From a checkpoint of a small mixture-of-experts model trained on Wikipedia: 12 layers, 48 GeGLU neurons an expert.
Below are experts of layer 9 (counted from 0) of a mixture-of-experts language model. Rows are named router (the router's row for the expert), down (a neuron's output weights, with its number) and show model dimensions 0-191. Each number is 128 + 32 x the weight over its row's rms, rounded and kept within 0 to 255.
Before each expert's rows: "raises" lists some tokens whose logits its average output raises strongly, later layers aside. This comes from a sample of Wikipedia text that the model never trained on.

# expert 7
raises: " ", " |", ".", "re", ",", "r"
router [105 123 132 134 150 200  95 169 194 138 113 154 138 132 127  82 159 145 179 160  78 118 154 132  75 179 112 110 147 128 180 186 183  92 105 154  77 114 143 120 107 100 100 106 121 169 135 113 101 131 123  56 119 131 103 119 161 113 171 105 182 134 135  81 123 162 122 151  70  87 106 180 107  57 144  84 160  76 117 139 200 145 137 184 154 161 117 117 144 101 125 159 182 138 124 119 164  98 125  97 142  84 121  85 145  85  89 139 116 114  98 101 126 148  91 112 101 108 125 140 121 165 114 183  96 167  84 137 162  91 136 108 123 103  86 176 158 112 139 171 145 188 116 145 167 188 140 138 152 111 161  74 130 107  63 123  73  85 101 134 137  95 168 166 127 121 162  84 129 145 183 121 188  92 147 140 171 128 113  96 135 118 107 173 149  88 185 132 121 137 117  58]
down0 [158 102 115  83 113 104  97 191 100 122 116 154  95  90 102 118 159 122 151 120 125 176 145 146  62  90 174 141 146 118 131 106 151 107 144 170 158  79 117 170 127  96 101 101  64 122 173 125 105 107 173 114 146  81 175 174 154 139 118 135 161 135 109  75  73  73 130 103 131 145  81 117 163 210 105 105  84 216 160 135  98 126 138 148  86  90 155 171 127 125 135 104 196  95 156 152 107 135 140 128 141 126  88 176 108 135  81 138 140  70 103 138 105 119 164  55  57 151 170 154 112  61  96 113 162 128 166 136 144 154 117 169  75 112  88 191 167 137 113 102 111 151 111 129  99 212  62 126 149 103 122 147 121 123  78 151 136  95 107 153 122 134 143  88 136  96  81 104 142 129 116 121 125 142 159 183 136 147 196 129 122 126 158 171 147 157 146 118 166  93 109 132]

# expert 8
raises: ".", "–", ";", "-"
router [168 117 109 139 118 121 133 123 144 113  85 116 141 119 140 161 181 190  85 132  78 131 115 111 181 126  90 130 198 125 166 194 138 113 188 181 118  88 110  85 146  64  81 164 129 138  83 160 169 174  94  76  72  62 100 101 141 138 120 135 108 109  71 148  92 159 165 179 103 132  96 149 140 147 111 101 190 148 150 143  87 100 111 150 109 162 144 129 178 151 144 153 167 187 163 138 163 109  82 110 173 123  92 145 164  74 123 126 164 141 172 132 102 161 102 153  85 134  64 186 131 174  80  93 132 115 112 135 142 143 155  85 130 165  75 135  98 114 113 145 194 183 131 115 141 144 150 153 106 129  82 144 109  69 125  70 113 118  89 112 106  82 114 151 140 115 191 132 165  88 128 114 164  79 109 105 146 154 164 169 131 127  91 125 129 102 157 183 105 137 151 131]
down0 [142 163 145  92 144 133 114 149 110 170 106 125  90 105  73  93  96 105 134 103 138 109 123 150 136 194 106 168 149 181 136 137  88 157 119 113 128 104 173 102 106 134 137 171 120 103  94 101  97 145 186 126 148 137 164 159 133 155 178 112 175 142 177 104 184 102 111 153  86 150  94 148 138  81  50 152 148  79 121 146 114  93 182 132 106  93 112  83 115 139 152 142 144  91 110 118 126  96 162 121 185  65  89 117 102 100 153 118 139  92 149 108 136 169 163 144 141 120 155 193  38 191 175 139 126 134 175  95  96 139 104  99 116 149 129 113 135 172  60 190  83 155  97  92 101 134 153 140 144 165 119 104 161 123 145  96  77 166 162 134 148 124 104 128  88 116 101 120 147 122 148 148 151 149  77 113 122 101 172 121 120 182 133  50  96  85 116 230 155 173  76 139]

# expert 17
raises: ".", "\n", ",", " |", "all", " ("
router [178 106 111  71 159 158  78 102 151 195 138 152  59 103  99 148 155 172 119 109  80 121 162 116 122  84 109 136 107 144 115 126 152  99 146  84 158  97 182 133 152  47 160 161 142 184 157 162  90 219  99 128 111  97  87 130 163 180 149 136 152 104 112 129  85 144 143 126 172 114 120 105 173 100 140 111 102 131 107 129 202 127 141 136 162  99 112 107 178  76 167 128 180 115 136 163 126  65 159 136 101 105 172  68 132 159 149 159 134 112  85  98 104 192 101 130 139  82 128 155  74  81 173 151 129  94 161 152 149  94 143 148 112 122  99 134 124 188 122  88 157 158 133 144  69 153  84 113 126 128 166 117 113  78 105  67 114 129  73 157 184 117 144 140 108 146 145 154 104 154  60 126 136 107 146 142 123 112 165 173 181 174 134 123 135 123 111 146 134 143  87  76]
down0 [105  76  90 136 120 134 138 181  61 100 145  95 138 132 130 193 130 135  64 102  80 168 163 110 103 137 124 179 115 170 167  81 118 136 100 131 107 161 183 134  99 152  94 129 135 101 156 126 143  97 127 113  88 180 129 115 165 158 127 131 121  98 101 120 104 109 139 166 119 158 148 126 135 165 103 126 114 177 175 139 140 147 110 114 174 141 102 100  88 102  89 132 152 104 177 155  78 183 128 104 186 151  92 143 134 114  89 167 142 150 112 118 148 109  96 145 159 208 138 106  59 231 135 112 152  77 176 109  71 107 140 100 148 143 105  97 183 147 126 105 122 130 129 150 152 128 152 164 158 126 178  21  71 187 162 152  64 111 155 117 154 184 102 115  95 106  80 121 152 138  99 144 148 137  88 113  96 135 126 141  95 130 105 129 167 141 115  45  88 133 136 131]

# expert 16
raises: " (", " and", ",", "-", " of", " in"
router [116 128 126 154 135 134  79  91 148 195 145 178  98 155 168  86 110 176 107 130 153  98 161 121 145 146  93 156 121 172  99 128 143  51 117  76 124  98 175 100 175 121 138 119 110 177 152 128  89 124 105  86 174 100 158  81 154 107  92 153 138 185 171 162 139 113 149 101 144  92  90 116 113 161 138 109 133 117 102 143 216 165 134 137 103 156 180 118 173 133 175  80 199 141 128 159 180 101 177  98 106 108 165  94 116 130  92 137 159 106 136 132  67 176 135 175 156 148 131 208 112 127 150 113 145 111 164 160 109 100 118 119 111 134  84 102  88 135 127 118 134 156 115 141 112 123  89  57 132 145 143 159  82  88 117 109 131 185  88 135 121 102  96 126  89 157 147 110 149 115  60 156  70 163 191 128 168  61 160 172 155 129  99 153  82  90 136  91 118 138 183 121]
down0 [178 104 160  82 106 150 113 144 126 185 131 141  90 111 208 147 160  37 190  86 166 132  77 183 115 113 111  92  70 127 157 109 138 125  56 129 116 100 112 171 118 110 212  66 170  93 110 147 149  72  94 105 114 108  97 112 139 101 119 129 159 134 125 119  88 145  98 161 155 118 153 128 135 116 106 117 163 107 132 160 125 121 157 183  89 164 115  80 124 144 113 106 141 175 124 110 168 111  86 116 132 234 117 159 148  67  58 106 123 135 108 112 126 190 105 131 114  87 137 131 122 183  88 189 139 107  89 133 170 149  83 130 105 125 114 166 139 155 150 104 138  87 135 134 111 140 129 176 106 118 173  95 166 148 167 101  86 134 163  94  75 141 128  99 140 130  91 152 125 162 146 106 184 131 140 150 118 106 132 160  74 123 142 131 144 159 103 192 144  91 168 152]